Weights of a small mixture-of-experts language model, trained from scratch on English Wikipedia: width 256, a softmax router.
Below are experts of layer 9 (counted from 0) of a mixture-of-experts language model. Rows are named router (the router's row for the expert), gate (a neuron's input weights, with its number), up (a neuron's input weights, with its number), down (a neuron's output weights, with its number) and show model dimensions 0-255. Each number is 128 + 32 x the weight over its row's rms, rounded and kept within 0 to 255.
After each expert's rows: "gets" lists some tokens that make up at least twice as much of what it gets as of all text. This comes from a sample of Wikipedia text that the model never trained on. Tokens count by the router's weight.

# expert 8
router [115 121 145  90 140  71 162 165 126 145 152 143 130  77 123 169 137  96 161 161  62 152 105 150 144  93  89 158 102 117 172 165  96 109 204 104 108 112 146 139 131  86 118 184 127 106 216 119 188 181 147  97  82 180  93 168 148 179 120  73 128  92 119  98 122 166 149 141 149 167 114 192 161 202  96 100  80 143 110 164 146 156 150 145 112 150 224 111 133 172 156 171 136 153 134  99 144 129 120 104 188 132 135 157 152 131 159  98 149 147 149 113 130  88 157 176 160 156 107 108  83  85  95  88 183 153  45 127 145 107 117 107 137 160 168  82 134 122 121  93 122 156 149 104  80 112 130  98 158 140  98 158 126 109 123  92 140 126 156  94 145 119 125 159 122 106  92 126 141 112 101  66  99  95 140 114 149  93 141 104 122 162 169 152 139 138 128 139 139 145  99  98 125  86 146  62 136  65 145 105  97  68 141 110 163 139 134 145 155 140 117 136 178 116  95 133  91  58 163 178 125 128  91 126 102 154 164 149 201 157 103 187 123 107 139 126 122 140 160  94 146 130  96 132  79 158 187 171  41 177 129 130 159 145 120  74]
gate3 [187 102 172 126 110 124 172  68 148 149 105  71 116  77  99 167  96 182 180 109 130 110 120 170 109 108  73 138 134 103 123  95 103 140 106  81 142 114  89 135 173 113 154 181 148  77 148 142 123 169 160 138  66 115  59 151 111 167 211 118 165 122 135 146 129 189 142  93 187 194 168 161  87 148 107 124  66 159 117 176 155 190 101  52 109 121 176 142 109 103 121 119 130 138 114  93 155 106 114 157 134  94 139 113 102  94 134 123 136 112 157 120  87 112 131 141 131  90 137 180 106 119 111  96 140  82 123 183 168  83 110 145 141 185  56  98 133 108 132 198 132 167 118  97  86  86 109 145 111 108  98  81 139 114  66  89 124  95 117 161 138 190 157  78  92 135 124 112 141 135 118 119 150 121 165 107 117 127 126 117  86 121 188 107 129 187 159  52 126 122 125 165 135 126 175  81 137  84 158  82 107 101 179  40 131 104 169  91 162  82  91 163 101 164 130 133 102 140 119  92 146 124 167 144 134  79 108 150 166 155  99 150 181 126 148 121 130 153 129 121 129 150 162 113  98 172 156 145  99 133 143  90 146 143  80 146]
up3 [148 102 137  81 132 178 105 127 159 172 100 114 142  82 124 144 189 172 196 129 156 141  95 146 104 176 123  96 135 121  87 166  84  98 140 105 168  50 173 108  80 136 206 108 116 180 114 147 154 171 150 105 123 108 120 174 161 135 206 111 129 180  87 123 159 146  93  80 153 110 148 198 162 161 127 154  51 197 134 106 145 116 133 129 172 191 154 152  65 165 194 104 111 128 136 125  85 133 146  73 147 147  94 105 158 122 143 145  94 143 151  96 169 119 169 166  97  88 178 163  92 142  89  88 162 113 117 168 145 138 179  99 196 109 132 148 138 190 150 167  87  95 135 111  80 144 104 156 113 121 135 168 154 145 105 121 142  37 111 143 100 143 112  58 126 105 170 144 113 112 171  74 149 123 117 122 105 104 126 131 128  85 127 124 108 104 176 164 138 101  95 145 159 111 123  98 179 117 145  97 105 138 178 124 141 100 148 136 143 135 108  98  93 135 154 162  91 106 117  84 131 175 151 131 133  78 119 138 184 117 139 182 116 108 190 119 133 153 164 126  94 115  93 173 183 148 120 154 102 120 110 146 162  95 133 177]
down3 [165 158  81 164 159 150 152 105  47 175 100 146 159 135 134  94 111 187 145 123 114 108 148 129 143 139 174 193  95 113 176 133 148 156 126 133 116 151  95 132 121 178 110 151 154 115 128 113 173 100  47 154 175  50 139  94 133 136  81 118 108  82 128 138 105 150 187 122 115 113 156 100 165 167 173 135 154 130 151  65 150 105 139 120  94 154 101 152  72 102 110  77  97  79 141 179  90 158 140 157 144  93 145 104 130 116 118 189 156 137 146 175 140 126  44 101 143 141 100 159 113 101 140 125 129 166 134 218 124 117  80 187 145  98 204 167 102  97 124  85  60  98 142  85 159 126 164 130 134 122 115 139 160 161 146 135 139 170 131 126 172 131 172 125 150 157 167 132 135 176 174 139 149  86 126  68 109 177 163  76 103 139  69 175 152 148 110  99 166  81 105 115 101 158 120 116 165 170 124 116 113 187 146 149 112 109 201 130 136 151 133 133 150 151 171 142 159 148 132 120  86 155 100 156 162  65 140 109 114 142 120 156 105 166 134 182 164 131 128 188 104 178  82 186 136 136 122 152 159  80 166 141 129 127 175 112]
gets: " the", "-", " P", " M", " N", " H"

# expert 11
router [166  36 138  94 105 153 142 148 191 129 167 141 117 135 136 177 163 126 143 149 133 101 108 115 184 114  98 128 163 111  69  92 107 166  75 123 170 157 137 140  84 134 176  97 152 112 116 119 162 133  61 157 115 176 137 109 134 103 135 192  70 166  89 155 139 124 123 150 200  68 145  95 136 135 172 106  83 173 121 103 141  75  25 139  77 134 128 119 115 129  80 154 137 143 141 180  96 134 137  82 134  90 148  93 148 109 146 160 130 114 176  88  90  96 123  73 107  90 102 130  89 162  82 101  90  84 122  89 117  89 146  95  65 124 121 160 140 123 159 124 122 119  90  98 112 136 142 110  89 154 185 155 125 153 102 136 123 130 122 123  84 135 109 185 127 135 137  87 105 155 124 116  69 184  90 159 155 180 111 174 168  79 113 103 106 119 130 207  93 110 129 140 100 178 104 113  81 152 140 106 119 130 161 144 143 116 116 122  83 155  97  65  40 126 189 158 133 157  76 102 125 146 138 181 129 110 176 137 113 124 115 128 164 141 164 167 136 123 155 152  95 120 120 162 140 114 193 150 168 121  81  99 134 107  64 145]
gate2 [130 113 102 145 118 129 101  96 155 141 171 165 132 149 143 117 222 121 139 118 156 135 107  90  82 116 153 157 143 178  97 139  97 159 166 100 176 121 137 142  78  79 101 136 158 156 103 108  87 146 116 187  92  95 138  57 137  96  99  92 118 135 157 143 100  73 161 135 137 167 134 111  66 131 163 130  95 119  72 150 171 131 128 158 168 153 123  67 150 127  72 103 173 164 153 112 131 123 133 144 114 111 163 136 147 107 106 163 136  91 120 180 150 131  93 100  94 116  82 134 144 165 129  56  97  87 170 118 246  96 136 171 138 139 145 129 172 171 181 115 101 125  93 153  97 153  67 122 107 145 180  95  88 174  59 176 126 161  97 103 113 139 137  87 130 101 166 114 124 122 109 188  87 148 212 163 102 197 190  70 120 123 126 109 148  86 137 112 161 130 104 112 151  84 151  72  98  94 135 119 113 102  94 127 119  96 143 117 110 125 137 111 144 141 169 132 173 149 160  95  98 143 122 149 191  81 181 141 112 125  62 109 153 112 130 120 200 156 109 115 110 127 132 123 161 133 149 158  99 129 161  73 185 143 121  79]
up2 [163 167 129 129  97  99 126 114 202  97 130 117 166 149 120 126 110 118  89 105 190  89  80 110 150 167  98 166  78 118 179 155 199 123 169  68 167 151 148 147 147 114 149 151 115 138  99 156 114  78  46 125 167 131 144 155  78  72 136 104 125 112 145 136 146  80 139 136  95 104 114  42 128 136 152 190 104 108 132 145 110 111 111 204  49 146 153 147 103 124 121 122 115 143 139  92 138  89 180 128 107  87 177  82 155  53 124 125 118 131 149 150 117 161 111  74 104 164 124 105 134 137 216 127 149 181  93 176 106 177 129 135 154 111 125 161 121  92 163 141  86  49 185 116 165 120 170 113 153 139 139 101 115 139 113  71 147 125 121 133 171 121 142  82 113 127 133 106 119 101  65 217 148 109 151  96 128 141 150 199  98  89 112 119 147 185 114 163 151  75 118 112 156 155 102 108 125  88 106 119 141 125 157 205 120 162 118  97 177 170 105 162 121  91 149 109 124 116 159 145 117 112 156 138  67 167 131 154 146 161 114 126 113 138 123 135 142  89 139 205 104 159 152 142 151  72 135 186  83 125 135 119 143 107 141 106]
down2 [126 154 155 118 117  69 108 108 151 107 115 130 134 120 118 145  95 106  77  77 157 102 126 160 104 125 113 107 186 149  93 131 116 172 146 110 106  92 171 150  88 149 150 175 201 129 168 131 107  99 156 141 128 112  73 121 148  85 151 127 118 121 157 134 162 150 113 128 187 125 117  93 209  82  86 211 140 164 143 160  97 140 130 150 108  99 118 116 104  74 154 112 118 148 101 135 128 124 109  99 135 100  55 195 135 145 130 110 112 198 139 208 137 102 101 205 145  87 126  86 156 160 117 125 178 155 171  88 161 133  96 145 176 131 151  81 122 130 167 138  88 119  86 108 140  99 124  81 150  87 177 132  91 105 110 106 151 146 128 128 114  86  34 128 117 134 101 127 122 148 137 147 132 111 150 149  87  69 104  78 128 144 162 135 178  49 144 123 139  63  96 173 116 139  69 120 135 153 198  85 153 120 139 133 107 141  86 118  96 139 123 127 144 148  81 164 140 160 161 120 109 132 148 206 148 133  67 149  92  97 115 134 132 208 127 172 165  82  94 124 103  88 113  78  87 132 150  72 115 127 123 111  66  92 103  83]
gets: " of", " in", " to", " and", " with", " by"

# expert 1
router [134 129 110 105 104 183  87 127  98 134 118 132  85 164  98 193 145 125 195 157 159 139 131 144 122 107 110  95 144 138 150  85 164  73 182 157 127 106  94 112 130 120 129 134 124 204 140 124  79 136  42 131  82 130 132 138 174 134 126 122 145 157  90 129  90 137 105 101  74 130  88 175 120 111 198 109 107 156 199 111 172  85 117 136 164 197 167 146 112 150  97 113 138 156 121 123 115  84 144 191 151 167 145 170 112 142 140 159  79 162 182  83 147  94 166 103  71 122 143 141 127 138 128 184  74 132 185 114 176  87 154 143 131 135 112 131 181 114 159  84  98 135 119 164  98 114 158  89 111 152 139 100 143 128 132 178 141 158  85 131  78  43 161 133 114 144 135 142 132 151 127 124 139 159 138 161 181 124 194  81 136 101 184 129 144 125 120 116 116  98 107 107 145 144 118 101 116  67 136 131 172 179 104  95 120 145 174 142  80 108 134 109 112 143 176 167 137 114  87 197 134 117  71 100 109 129 197 102 120  85 148 130 177 107 177 161 145 126 116 111  58 187 186 132 161 145 142 150 134 108  85 124 135 117  38  87]
gate1 [149  96 111  90  68 131 142 151  92 139 121  69 147 154 130 130 108 103 124 165  99 119 123 106 110 125  90 122  64 132 205 121 174 142 128 101 207 115 135 161 138 128 128  68  89 108  98 136  88 156  71 163  96 150  98 164 136 128  96 117 112 127 116 166 174 130 138 140 158  76 121  72 114 205 147 122  85 130 164  77 119  68 143 194 129 125 131 184 101 115  84 109  91  99 134 185 114 105 144 161 147 126  53 103  78 146 123 136 122 148 175 131 160 173 150 170 125  88 113 139 169 125  96 136  94 129 144 188 139 108 126 114 116  81 134  80 136 162 167 117 138 107 138 195 163 138 157 166 171 134  76  95 138 104  65 111 177 143  99 200 118 150 146 158 135 137 124 171  94 129 131 111 142 119 119 152 163 196 159 119 123 126 138 117  84  90 165 109 103  45 122 132 166  97 135  72 129 164 133 116 124 225 113 156 150 174 188  73 100 141 108 173 163 147 145 108 122 132 109  98 143 198  99 127 119 101 180 100 130 157 165 128 156 176 179 127 174 121 145  99 120 153 156 147  84 123 123 118 154 154 149 192 105 175 141  92]
up1 [154 116 204 136 163 147  96 118  89  86 200 112 190 187 120 145 135 144 102 146 102 165 115 123 108 159 132 217 185 119 124 109 119 163 196 143 139  81 138 157  87  69  70 157  85 163 172 139 153 103 224 177 126 118 157  94 178 107 154 127 135 135  89 183 108 117  82 189 175 156 106 123 149  93 127 151  92 131  95 126  72 123 161 118 111 113 120 139 125 131 117 118 153 115 146  95 136 118 120 145 153 162  82 111 145 106  90 123 106 148 144  85 108 105  91  91 118  70 160 142  80 106 126 179  83 138 147 133 140 157 177 132 134 112 145 168  48 142 171 116 171 123 124 146 126 143 127 141 185  83 134 104 105  94 151 171 112 144 114 132 117 174 144  88 123 145 142  91 189 153 168 112 208 132 140  73 107 114  95  93 156 115 125 126 132 165 134 113  96  84 108  97 158 195 129  99 154  87 112 108  77 109 103 168 103 103 130 163 130 115 134 159 167 126 119 167 198 108 150 119 106 150  80 100 180 106 154  90 160  87 132 111 157 108 145  99 100 142 144 130 117 209 137 113 143  70 130  92 171 133  82  76 159 110 118  78]
down1 [106 142  99 135  88 117 114 162 184  94  52 165 165 161 176 116 138 144 129 154 157  84  71  89 152  73 121 106 121 139 161 141  95 109  79 164 150 102 101 150 112 121 151  66 115 106 174 180 152 119 147 158 124 151  95 135 137  89 114 139 115 149 150 132 162 150 175 165 134 143 124 140 149  69  89 104  80 196  43 164 203 101 150  88 164 104 170 101  62 153 102 148 106  77 127 165  91 187 170 124 137 103  81 157 123 128 152 128  97 122 172 169  92 151 153 161  66 101 170 129 169 168 141 123 119 151 123 110 107 176 135  93 124 160  79 111 174  69  77 164 170 172 151 115 123 124 155 143 112 177 156 170 161 175 184 173 122 159 111 190 133 125 115 117  71 167 146 118 174 105 107 131 134 105 127 140 132 144 148 169  87 125 117 110 124 109 130 127 145 156 145 123 140 138 134 134 127 155  73 142 138 114  82 142 172  99 109 128 161 144 146 101 128 126  91  83 112 181  63 133 154 155 187 172  74 105  97 157  67 184 100  93 159 160 103 138 173 137 167 134 139  90 135  68 100 129 179 102  99 175 151 153 134 161 113 149]
gets: " the", " a", " The", " and", " an", " of"

# expert 3
router [142 151 131 118 186 138 161 176 124 119  71 131 170  75 202  86 111 171 146 154  74 144  22 155 131 157 163 116 142 108 139  60 117  91 130 134 120 118 146  65  90 138 140 120 116 190 131 130 183  93 239  70 147 106 120 101 209 124 125  70 128 166 154  88 114 127 130 165 109 143 136 104 120 125  65 161 122 147  92 150 114 191 188 138 120 119 186 143 118 118 179 159  96 132 181  82 138 121 108 160 160 104 140 164 108 128 153  99 127 202 104 102 135 160 115 161  15 163 142 121 173  84 147 135 166 112 136 121 150 167 132 111 119 148 132 158 138  92 154 111 168 106  93  95 134 152  73  98 114 140 119 127 146 163 144 141  97 102  96 148 115 102 100 123 198 137 130 120 168 103  96 150 111 136  89 113 136  82  50 149 137 173 154  64 139 136 118 176 140 143 135 149 166 130 146 146 147 178  97 162 157 122 117 141 138 122 125 128 152 158 153 186 152 147  94 140 108 120 147 128 107  91 131  92  99 121 111 141  95 118  93  98  90 149 115 165 151 118 111 126 123 138 145 120 157 113 103 118 104 132 127 223 109  87 133  67]
gate4 [148  85 143 104  83 179 152 163 120 137 107  89 129 114  69 142 214 132 107  71 101 109  99 117 130 112 143  97 119 138 141 124 147  83 123 147 130 152 141 170 116  83  95 202  98 118 145 124 185 180 122  93 127 107  79 107 229 112 142 121 128 139 149 140 115 153 158 206 120  61 140  46 127  86 128 164  81 115 155 147  49 157  95 145  85 102 158 101 134 161 191 146 170 133 161 114 160 124 133 171 157 138 145 104 139  87 128  98 145 141 150  96 110 122 133 144 178  75 151 116 112 116  93  37 103 103 153 189 100 134 164 136 115 145 163 120 103 105 144 162 158 134 133  92 170 117 111  83  97  90  94  53 172 129 134 102 170 113 154  99 162 151 160  88 148 193 102 137 102 115 118 106 138  98  66 211 107 182 120 109 165 112 135 201 121 131 125 152 144 167 133 146 160 136  91  92 167 145  81 143 123 129 144 181 121 105 107  90 130 143  89 104 165 105  86  89 149 126 117 128 157 138 115 152 100 156 121 145 153 158 107 144 111  91  91 126 164 161  95  97 133 110 142 149 151 135 160 120 119  49  93  90 137 196 119 119]
up4 [124 141 110 115  82 156 151 160 133 134 131 140  81 117 117  34 145 194  90 148  98 177 204 126 153 119 119 104 138 123 105 137 110 133 146 112 146 139 115 146 152 131 124 107  35  86 133 134 132 162 127 115  90 119 143  52 138 104 112  95 130 158 189 176 161 159 150 148  93 167 162 122 159  64 113 149 161 123 123 154 124 104 138 207 132 106 107 153 101 142 210  93 173 142 151 148 140  91 144 150 129 107 147 140 118 125 172  77  83 144 194  53 110 114 204  91  99 125 130 111 136 132  59 102 118 149 146 148 112 153 132 130 154  95 137 158 193 195 100 164 180 159 134  85 138 157 135 110 122  91 128 164  99 179 111 110 137 104 137 133 150 117 122 136 138 150 114 136 142  91 138 114 123 114  82 117 107 147 142 142 153 101 155 123 133 135 135  92 149 184  90  56 146 157 133 150 132 148 130 128 104 148  97 114  68 140 179 159 111  86 108 191 130 149  76  97 183 103 137 162 118 121  72 153 157 145  93 190 112  26 148 130 133  71  68 131 152 145 116 185 101 119 136  74 136 175 113 107 112 113 134  63 116 110 196 101]
down4 [107 118 115 132  43 174 177 146 109 134  97 124 161 136 201  89 177 100 112 131  87 133 134 136 175 208 146 129  91 112 128 157 148 122 112 125  78 131  97 110 163 101  90 162  96 122 106 186 156 158  90 134 112 170 172 136 129  96 141 116 111 142 131 117 137 169  90  88 167 134 147 151 192 145 110 145 114 153 149 170 117 120 166 150  99 119 149 136  99 150 118  81 128  91 164 105 159  50 204 136  88 160  90 142 137 114  91 169 174 126 154 137  95 161 175  97  79  92 158 138 149 154 146 106 113 125  75 126 114 131 172  87  94 121 182  93 156 126 109 102 161 151 112 136 109 163 189 130 124 178 133 124 104 143 133  90 159 153 149  70 135 142 121 105 115 163 180 140 121 149 147 121  89  95  89 109 118 157 214 127 134  58 136  73 142 116  72  90 149 120  62 143 145 172 124 166 118 142 106 116 128 129 160 124 184 102 149 109  85 109 166 222 130 174 119 122 157 100  50  92 150 113 115 128  90 128 185 164 105  59  59 127 134 167 166 153 116 136 182 158 155  93  73 156 139 128  95 110 118 127 140 132  81 124 135  80]
gets: "\n", " |", ".", "==", "===", "\""

# expert 0
router [ 93 127 133 130 162 113 152 132 183 122 144 110 150  70 165  98 171 151 145 124 129 159  59 147 184 133 192 105 176 112 143 105  72 150 149 161 169 106 110 157 150 115 123 152  99 173 119  91 142 144 214 117 119 176 140  49 126 122 117  97 155 148 120 140 156  93 100 165 137 153 117  92 154 122  56 168 198 143  92 157  76 160 143 159 155 126 163 123  99 109 116 118  87 147 118 137 164 146  53  97 159 126 117  78 122 147 142 110 149 192 137 104 104 131 141 116  44 181 105 157 131 125 114 112 140 124 171 112  94  69 170 143 116 127 108  94 181 106 174  97 128 147 106 142 153 181  50 101 107 139 128 156 170 171 150 151 112  78 143 152 102  96 121 153 200 138 125 147 137 103 115 202 158 143 129 121 124  70 114 177 144 143 151  66 117 130 120 119 104 105 145 109 124 169 104 167 131 185  98 163 124 132  85 121 162 132 157 118 163 194 145 101 172 124  73 164 122 158 141 103  95  96 165 154 169  91 101  68 103 132 109  63 124  97 113 188 114 159 148 108  97  66 120 143 141 104 202 133 143 103  84 136 145 103 164 145]
gate4 [151 110 103 107 134 116 172 135 144 120 125 151 134 118 199 118 128 146 134 164 130 150 101 156 195 121  88  91 114 156 127 132  72 138 109 106 146  60  94  78 124 109 129 151  97  92 133 135 203 149 124 101 119 110 170  91 100 143 162 132 113 211 120 122  93 120  54 127 192 191 136 110  93 124  86 137  64 124 176 164 149 110 212 126  93 133 135 114  65 131 105 130 161 136 148 116 105 140 133 167 143 132 116 102  71 142 116 130 166 208 109 168 172 136 200  96 134  35 112 122 142 147 129  78 185 179 110  96 144 141 138 100 142 124  90 113 133  95  88 156 118 127 139 165 168  98 115 134 151 109 117 176 167 162 169 158 108 123  92 128 106 162 164 100 140 160 196 142 129 161  95 175 146 141  97 156 108 168 119  96 116 136  96 160 110 123 148 163  67  72 135 150 161 137 174  79 134 171 147 102 113  87 131  86 116 154 117 119 122  64 134 147 164 137 137  99 147  73 142  78 157  80 147 104 159 122 166 165 151  82 164 102  96  90 134 186 116 114  77  88 157 111 178 126 164 137 142 171 103 124  78 144 133  84 192 142]
up4 [166 170 138 131 125 141  53 139 169 182 139 128  84  96 101 156 152  29 104 109  77  87 142 132  93  60 146 137 144  87 116 106 125  99 128 161 120 105 186 166 115 140 139 109  69 186 146 134 115 131  61 112 133 124 163  98 146 123 119 143 166  50 110 203 159 143 176 113  43  95  71 115 139 138 153 124 153  79 131 156 108 148 117 114 118 155 122 136 169 138 138 103 142 116 141 128 122 104 110 163 175 118 102 114 120 188 166  92  99  58 183 112  79 110 171 157 173 120  83 110  49 170 130 149 124 138  84 165 134 105 136 192  83  90 143 132  97  89 138 150 184  88 118  80 130 128 123 109 126 116  97 120 128 123 134  94 159 147 187 137 154 131 142 149 138  87  92  75 123  75 157  78 162 101 159 167 137 150 114 124 142 156 146 118 122  69 149 132 145 202 200 119 110 130 151  91  99 106  94 111 102 124 130 169 126 112 184 144  68 123 125 139  84  70 162 167 100 155 119 152  84 152 128 118 124 140 116 137 129 116 161 132 159 207 122 140 117 178 167 109  99 117 106 112 142 130  83 125  80 102 144 120 109 144  93 185]
down4 [ 95 104 100 175 153  90 125 112  96 150 107 111 142 149 152 117 146 119 153 121  60  92 174 110 121 126  99 124 147  97 179 134 176 114 101 120 164 106 112 106 141  96 105 153  66 171 151 162 110 192  84 119  84 148 108 118  83 183 108 210 105 160  71 124 134 136 134 116  88 115 127 138 143 118 153 129  68 123  91 125  97  84 152 148 159 121 161 114 133  81 147 101 124 133 116 171 135 142 174 117 116 151 109  59 190 118 131 168 116  99  89 157 164 104 102 124 165 113 159 102  96 106  77 132 175 100  63 167 164 184 185 130 127  71 115 103 129 138 105 157 147 101 104 157 132  97 140 145  91 141 164 100 135  59 140 135 122 160 172  15 139 111 143 150 119 149 166 107 144 102 142 126 147  99 116  82 165 141 152 100  93 136  92 121 144 185 165 143 152 113 139 152 154 154 175 126 183 128 154 140 106 166 116  98 128 153 201 188 152 123  85 178  95 191 220 119  94 109 147 150 193 118 126 142 129 145 194 129 142  75 153 108 156 169  63 129 133 100 133 104 107  74 111 148 168 142 149 144 127 134 213 120 125 140  87 146]
gets: " |", "\n", "|", ";", "==", "==="

# expert 10
router [149 126 123 170 139 123 142 130 111 154 122  95 130  97 157 154 125 101 113 156  82  76  67 158  76 165 180 129 105 153  88  91 132  47 134 132  78 157 132 103 126  80 144 128 125 133 157 147 118  73 181  31 151 136 128  75  96 107 108 159 131 119 108  72 115 170 139 136 123 138  96  17  78 106  93 136  96 116 102 165 170 117 163 157 181 122 159 100 149 155 129 141  68 146 195  65 123  87  92  98 159 105 131 141 117 141 135  98 131 163  86 104 136 121 152 127 106 136 172 141 106 104 155 145 102  40 187 121 100 128  66 174 106  75 155 130  80  58 170 123 136 132 153 124  78 109 100 183 122 122 133 155 153 100 143 162 113 115  80 117  95 193 111 143 118  87 139 121 170 122 107 163 105  83 115 123 124  96  78 157 130 153 164 113 125 106 108 193 119 161 115 113 140 127 185 124  98 139 107 119 143 108 120 154 121 109  60 132 190 107 101 140 154 170 131 187 153  86 106 149 140 156 117 165 113 169 120 138 142 138  83 152 100 122 180 157 124 102 144 128 112 106 183 127 185 141  83 157 174 112 155 182 136  74  86 141]
gate4 [125  90 102 145 135 173 156  67  81 162 146  56 167 167 114 140 164  60 160 150 132 128  69 114 141 111 171 129 101 175 143 110 126  68 131  76 129 146 113  78 121 102  82 142 197 115 146 147  71  58 108 188 151 144 112  88 155 108 160 120 122 179 132 101  96  79 124 136  72 138 126  44 145 106 134 106  96 124 136 114 146 126 139 146 187 186 134 160  83 135 104 140  76 127 179 123 160 110 129  94 110  99 110 136 126 176 152 196 166 179 132 121 127 137  87 146 119 118  91 119  28 113  81 145 135 121 155 115 123  91 130 114 125 168 148 151 123 119  77  84 131 147 128 174  67 121 137 112 168 106 134 205 165 129 110 130 129 137 111 157 110 218  97 134 126 101 114 135 133 143 153 153 167 163 101  94 112 115 158 117 111 136 127 111 165 166 125 151 155 119 125  96 136 111 150 168 128  59 151 130  53 107  54  76 150 100 103 101 152 141  87 107 142 128 156  88 188 115 129 166 175 135 141 146  84 156 155  79  95  64 126 170 167 115 124 142  90 144 141 142  84 146  97  96 108  89 125 118 159 108 103 129 143  59 113 166]
up4 [152 120 125 152 115 127  79  66  76 122  85  83 157 114 159 115 128 157 151 135 190  80 135 117 109 129 215  73  76 198  94 157 146 102 100 165 147 152 104 107 159  88 102 114 122  94 130 115 113 115 106  99 106 159 119  82 140  92 116 127 162 138  48 166 172 172 129 140 136 110 102  44 120  80  71 153  99 102  95 150  88 159 154  68  92 154 112 106 159 129 101 207 113  92 123 151 114 139 141 122 136 151  89 119 127 111 163 142 183 140 101 105 135 160 121 148 142 146 138  72  92  56 113  63 127 163 168 140  92  58 137 128 114 153 102 139 155  92 162 159 130 154 146 123 146 142 100 114 106 186 103 166 144  93  98 144 119 150 144 194 162 176 150 105  98 120 132 139 104 136 109  84  70 105  79 144 117 155 137 132 106 125 120 136 135 159 122 212 131 136 150  97 153  91 150 162 140 104 114 145  97 131 107 165 140  90 138 104 161  88 151  91 178 108 108  88 193 109 133 115 123 156  87 209 123 103  99 127 102  55 114 155 156 102 135 111 124 117 165 143 133  75 163  99 150 119 154 105 163 113  46 108 197  91 157 109]
down4 [170  71 121 123 182 120 147  74 111 126 165 112  43 111  91 140  80 141 106 158  71  87 129 141 158 170 163 158 105 148 155 133 136 102 135 152 155 157 110 168 117 166 154 174 151 127 132 123 102 185 118  96 117 118 152 123 138  69 120 117 135  67 100  88 156  53 143 176 111 153 145  47 141 146 172 106 177 123 132 118 123 161  73 105 152 100 138 192 106 198 164 123 142 202 113 113 117 128 115 117 122 106 107 156 124 197 138  56  77 144  41  48  80 194 134  93 146 143 117 114 118  97  97 204 130 124 171 165 115  94 160 153 114 130 168  98 109 107 125 137 155 156 125  96 107 195 162 124 150 128  74 152  87 131 147 110  91  99 135 105 152 138 104  57  88  78 170 162 125  95 158 117  88 136 113  82 104 127 103 121 159 160 205 106 147 164 121  70 132 123 117 150 105 103 177 162 180 125 131 173 120  69 117  81 121 139 140 153 113 168 117 126 152 128  83 173 110 122 116 154 136 136 123 115 142 143 124 139 158 110 113 102 110 124 117 158 143  98 166  84 144 157  73  98 127 126 140  79 130 103 141 112  92 115 107 168]
gets: ".", "\n", "s.", ").", "es.", "a."

# expert 12
router [172  21 138  98 125 143 135 115 176 118 188 160 131 167 131 158 121 160 112 125 171 142 158 112 113 133  83 128 153 127 121  66 132 196  99 120 171 177 132 130 129 137 164 129 157 117 119 118 178 113  74 165 112 156 195 157 128  73 188 198  66 169 119 157 128 140  73 167 166  99 108 126 147  82 182 137 106 126 143  96 108  77  91 159 162 124 141 165 141 146 115 169 148 122 166 188  67 138 105 123 109 141  99  99 116 109 117 152 116  91 143  93  97 137 127  54 145 104 173 167 156 168 119 147  85 107 168 123 131 133 104  81  21 102 110 132 126 155 202 148 149 169 136 132 131 155 149 145 124 154 141  82 109 171 103 105  84 138 121 165 140 124 112 121 169 140 121 168 132 177 103 121 121 198  84 164 164 153 172 144 155  66  87 117 171 181 124 175 146 139 116 157 129 151 110 150 132 114 161 134 115 130 163 175 122 121  93  87  82  91 134 130  60 172 168 155 139 190  68 112 115 124 159  94 148 135 145 120  68  66 106 135 146 133 122 103 138 160 148 152 110 136 153 125 175 136 147 159 160 114 124 170 124 182 144 138]
gate1 [203  82 105 148 128 148 118 199 171 130 142 167 148 130 111  96  90 122  85 110 138 139 119 178 132  91 108  95 150 143  96  80 133  97  86  64 122 108  94  53 128 154 170 105 133 161 101 113 130  95  95 111 137 144 136 190 171 139 137 132 152 174 112  79  67 149 125 123 117  97 135 168 168  70 103 156 132 144 162 127 174 127 185 108 168 135 165 153 127 103 173 170 162 134 133 114  89 108 153  88 247  81 106 180 113 121 126 104 189  95 102 101  94 143 129 150 119 119 138 142 170  94 121 139 130 126 137 149 122 137 130 111 128 163 152 128 160 114  88 160 127 156 148  96 116 119 132 160 150 182 134 102 133 119 192 133  88 164  56 131 196 142 161  98 146  88 124 148 114 118 116 140 160 161 134 143 128 111  97 115 138 122  98 141 167  87 152  91 149 113 105 159 175  95 132 124 150  82 115  82  86  96 159 140 127 111  96 170  59  88 108 130  98 101 170 115 134  71  72 108  83 129 136 117  96 126  72 147 147 114 170 145 222 111 135  91 156 109 107 124 111 124 195 153 148 154  87 170 133 205  83 132 102  43 100 157]
up1 [121 137 166 177 115 124  63  87  97 122  61  74 100 109 112 111 127 194  91 152 152 192 120 146 171 119 148  70 156 173 165 115 118 145  95 131 150  76 170 170 100 128 111 113 123 156 108 181 124 168 117 112 111  64 142 114 164 104 151 141 107 143 116 163 122 118 123  89  75  77  80  94 155 164  76 126 143 104  98 163 128 126 141 112 163 179 110 167 100 109 102 149 113 154 105 142 126 180 100 160 134 152 126 130  73 116 111 122 171 102 127  85 124  87 124 138  88 170  72 160 139 167  65 117  89 185 190 116 110 153 134 133 192 151 189 156 112 109 111 139 111  84  73 137 124 160 148 101 130 119 157 165 117  77  92 219 179 163  92 159 115 111  83 164  92 172 158 137 154 145 100 124 166 150 104  91 117 153 139 136  88 128 109 120 150  83 161 110  88 181 147 119 132 144 117 115 116  70 141 151 111 139 104 151 143 143 134 104 153 170 126 139 182  99  92 139 136 179 176 137 147 113 200  85 146 169 172 165 117 155 179  99 110 139 154 209 186 167 169 116 113 152 107  86 161 185 131 165 121 121 123 137 106  65  98 118]
down1 [172 126 132 122 189 143 149 133 174 159 145 116 152 108 145 153 126 104 141  92 106 102 104  97 117  63 108 145 139 160 107 100 149  83 163 142 147 123 186 139 145 143 170 137 116 115 116 143 124 126  96  91 130 168 133 117  59  90 167 150 125  95  99 171 127 130 131 126  89 115 149 147 150  86 108  98 131 140 175  98 182  72 147 105 112 129 143 133 139 117 125 148 142 125 144 132 181  68 113 169  89 158  54 137 141  92 171 125  22 152 128 128 131 141 175 146 120 107 100  92 114 109 116 110  22 139 145 121  61 105 117  96 220 123 178 141 174 143 132 138 121 165 162 154 167  97 164 119  78  95 117 101 119  82 111 154 151 147 128 116 146 161  82 126 109 152 122  83 138 139 198 129 149 106 140 113 212 156  62 112 143 139 159 139  94  87 154 208  91 123  91  86  97  92 145 124 153 167 158 103 117 152 179 115 122  89 192  87 190 135 106 153 116 144 148 150 123  75  97 101 144 133 124 117  96 127  84  52 165  90 107 157 168 197 166 124 110  72 104 156 169 139 117 139 147  97 166 178  87 138 103 148  87 112  94 143]
gets: " to", " and", " in", " of", " was", " is"